Below are experts of layer 7 (counted from 0) of a mixture-of-experts language model. Rows are named router (the router's row for the expert) and show model dimensions 0-127. Each number is 500 + 50 x the weight over its row's rms, rounded and kept within 0 to 999. Numbers have three digits each.
Before each expert's rows: "raises" lists some tokens whose logits its average output raises strongly, later layers aside; "gets" lists some tokens that make up at least twice as much of what it gets as of all text. This comes from a sample of Wikipedia text that the model never trained on. Tokens count by the router's weight.

# expert 8
raises: ",", " of", " and", "-", " |", " in"
gets: "s", ")", "\"", "%", "}", "a"
router:520444450517528499455537446452581546535624457500549454509604554493364602526470416543471586481612454527486446534543592516446467529490552438507515551484482465553506543547478537449541449514516517502424424493457611551573519576519499583477468466545519392515461454492495467502499418529469471545432508473519595451538453468550491436455504499483524427513462487481542558532484485447586609514493

# expert 30
raises: " and", ",", " (", ".", " of", " in"
gets: " in", " of", " that", " to", " In", "\""
router:527452454514531496461533443457579556524615463512555462504611560492366594525465415548458587481612456536499448541544595519445465539489560440503512548483476467563497540557484538448542439521507520506434424492454611549561505576530508587483468468545521403519460463481495470501498422525471485539437519479521600453538451466536500433456499509489518418507460496478542559527476484439599606512493

# expert 28
raises: "s", "y", "den", "ies", "is", "our"
gets: " the", " The", "The", " an", " He", " he"
router:537458455522528499456533436452583556527623462509540467505604564499365598517474413538459591481613450534498447538539599506448472533496556440488517551476472459562500534554475537457531448522502515502428422505451605557569503571529509575490473461554517401528463460484501451506497425528468485544435509477519602450539435470539493430454498508489519422508463488468545551508482477439589600510495

# expert 24
raises: "-", ".", " |", "|", "=", ","
gets: "\n", " two", "\n ", "a", " three", " one"
router:414487475448568434480605436455460468513473522545508431438504486554520445461506418520501565480551520545582533459491585422415511560521497440571447502509414506537509572528476568494524593551565494499495458539413590422573569530455480560538515431525505490499472453429517496389512480475532560448512466619452510461533440429496590486450509424451599481536437511485482444483513473465591558512533

# expert 22
raises: ",", ".", "a", " |", "ra", "i"
gets: "r", "G", "P", "V", "t", " rem"
router:608592543583416525397498402565427430477470470516488520603475518519464588502511443483488454476470517477468518617521440541506518479533521512466547511565473505590490470505491446430442362515564549439545481527521483503528489447406459413504569473404490485442470536565534456541485536521517501494444462493513471499402470548522474485445554579458481483522539498447426567514533441530369531518436

# expert 18
raises: "-", ".", ",", " (", " and", "\n"
gets: "i", "h", "k", "u", "g", "a"
router:563495405485417463564467572420557485600496489495553413574562504426586526620600524436498489473497502588542405563459465507441416542518543516458470396540499478473518563489554465542483596451537528555495447429556540438493553485481439547536494468521454559544470491429539511565474470547450483565495488469526488538486519458511570464486464422514516557409596431493471411520471491500561524499545

# expert 26
raises: "\n", "\n\n", "  "
gets: " |", "|", ";", " ·", " JPL", " /"
router:523505483552455498474441440419529529556564439502473450447467475546476525482538562468495483613443477548412556477449514546415473514496597568528503582511556471501448544386492516475549521512401557564497422401505520465526467413512524474526419574433541559415585530484495425541474439451512437507408493579394610514492507524502544459535448529496468515492553508466538421533549539483432547553541

# expert 5
raises: ",", ".", " and", " |", "-", "a"
gets: "st", "ss", "es", "tt", "ter", " br"
router:501557445508505432483441483538533580540431476492465562468487423506625502582535515467454498484619523586452476533573509539488575462457488451522552473499519509474497601526498486614439475501510433425593474561633571466385521439500459465466507566463494546537514541506443479538521571511452577475456502505444419466478523539420459501446590468538498516484536474431476522516431443473408561569469

# expert 0
raises: ",", " in", ".", " |", " and", ";"
gets: "ed", "d", "ing", "ted", "n", " due"
router:537522452473498373455540584581477422436486483481543498401489502552517511529495579483457464450433517500400511534514434507484514463533440593476516585480399595459529540547497516454538469545532507437517459511581469528505571429495514466434507618595469473588525466492482513461511471478523570467438446540497498450409460485506451511465522485449490595393492610451546519536365557481485476484500

# expert 12
raises: ",", "-", " in", ".", " and", " |"
gets: "ck", "ch", "t", "ft", "ing", "mp"
router:531506527422513470542480580419570566473481519443572536512504433436571530546382424397545397459514518499459476444543538548512479536509457508468568543495475586466542513471540493490424364440500467515558500506552491505416522419462467477474547485401483581552487473458532423513491619479525549577526458507483502482523537610590541549452544501584563456545481478516474519462470582449509424497531

# expert 31
raises: " and", "\n", "\n\n", "."
gets: ".", " |", "|", ";", "°", "\""
router:539442448520525492442540442460591545528622464506560468506598560486365602529460417529458579475613451534488455541532594508442457514490567452512508545481466449571498559540469534465543457532512529492419431483443609540552499567525502581485473473545514405517465469493503439506494425518471489551425526475516588452549445466540513432453502512493505433503471495490547543521485475437621584512490

# expert 15
raises: " |", " the", " U"
gets: " on", " –", " -", " —", " for", ":"
router:487485487478474456541611489462545487438450452530549438436481505539397487465486529564537496505474448440586527427507547524437398548402561586516479507519577514553481517578450531569531552484441541567459494474481557536572557543549455548555431449548565423533579417503523414477543509578505552550554566548538511467501464480467569519519442457415510505561463562542463532515522423432555595455570

# expert 25
raises: ",", " |", ".", "–", "-", "/"
gets: " 18", "19", " 17", " 1", "18", " 3"
router:421436498443535474531527497463462526480479479555505423525462469447583457435501480552522438456510503439428488551494535499443524410477424483480567651450503522500519562531516559513445537458471437542511564517489506449514524597615479509572540386460514495494518533501534457369474503535469463574427521599503462439517456375413560471419495503546549524512566514522570535559495440466523589452476

# expert 29
raises: " |", " the", ",", " in", " (", " of"
gets: " at", " University", " a", " of", " the", " School"
router:474448521453557574496572560478524559479533544593580458494410601494392465495478482439463545525575496497547488431485486497454532576462514474441492452451552541540518532481482588603539557521546584468446504504537449450498520409551512528533508568417560485471446467564477566476561495508452445486555456541471486427489545586493503579534536512473462384580624578446547512445578495506502559489453

# expert 9
raises: "=", "O", "Ch", "N", "M", "G"
gets: "=", "\n\n", "\n", " also"
router:497457606567511501464532457471452467509492504496440449444582562450556453474471456565519509536420462477398519430464426445565487541475396460570487459524416518513498472473433459626479560450406526488497524456481520433492434605438518405491438453453499585469507479570467524450510516467582543446438490519510427515460510526463452488550468512518545569466435533478594473453417533553447406560461

# expert 20
raises: " |", "|", ".", "-", "\"", ")"
gets: "  ", " 0", " 1", " 2", " 3", " 4"
router:476424510497478370441471476483493540572560463433502363416521548487416459499571545549478523430523511508472531511505512443520408454460561473548528580542573494451545511464544513571410437436540403564440433470467496550536518578509569464495502433446475511475462575437571498474497482530467397460461553506539457453568416527485546450503473469591390435436477521486473541549542455506472537463501

# expert 21
raises: ",", ".", " and", " (", "-", "\n"
gets: ")", " that", "%", " for", " also", " where"
router:531455445523533491450549451453584550521621466497558458498610562495366592525476415540453579483612459538491442532544589507448453530487564433501518549487473456562501544552476542449539448518507520499431427493452606548569504579527509577484476465550515394519471461488497450501491423523476470540436518475523598460534453470542494438446498509488518418509468491473543549513484480440596601503494

# expert 3
raises: " and", ",", " of", ".", " in", " |"
gets: " which", " a", " who", ")", " it", "on"
router:538447449525526499450533441457583547530620467503551464503610562489360597528471420536461588481596457532499449544544598514451459534488550439497518552468484455558504539555480538458553452517510525510421429501456604554565497578523510576478467463547514398523458459491494454502508424527475481548427506476516605456532447464535497433458505512482519420508473494483545557516477480443595605507493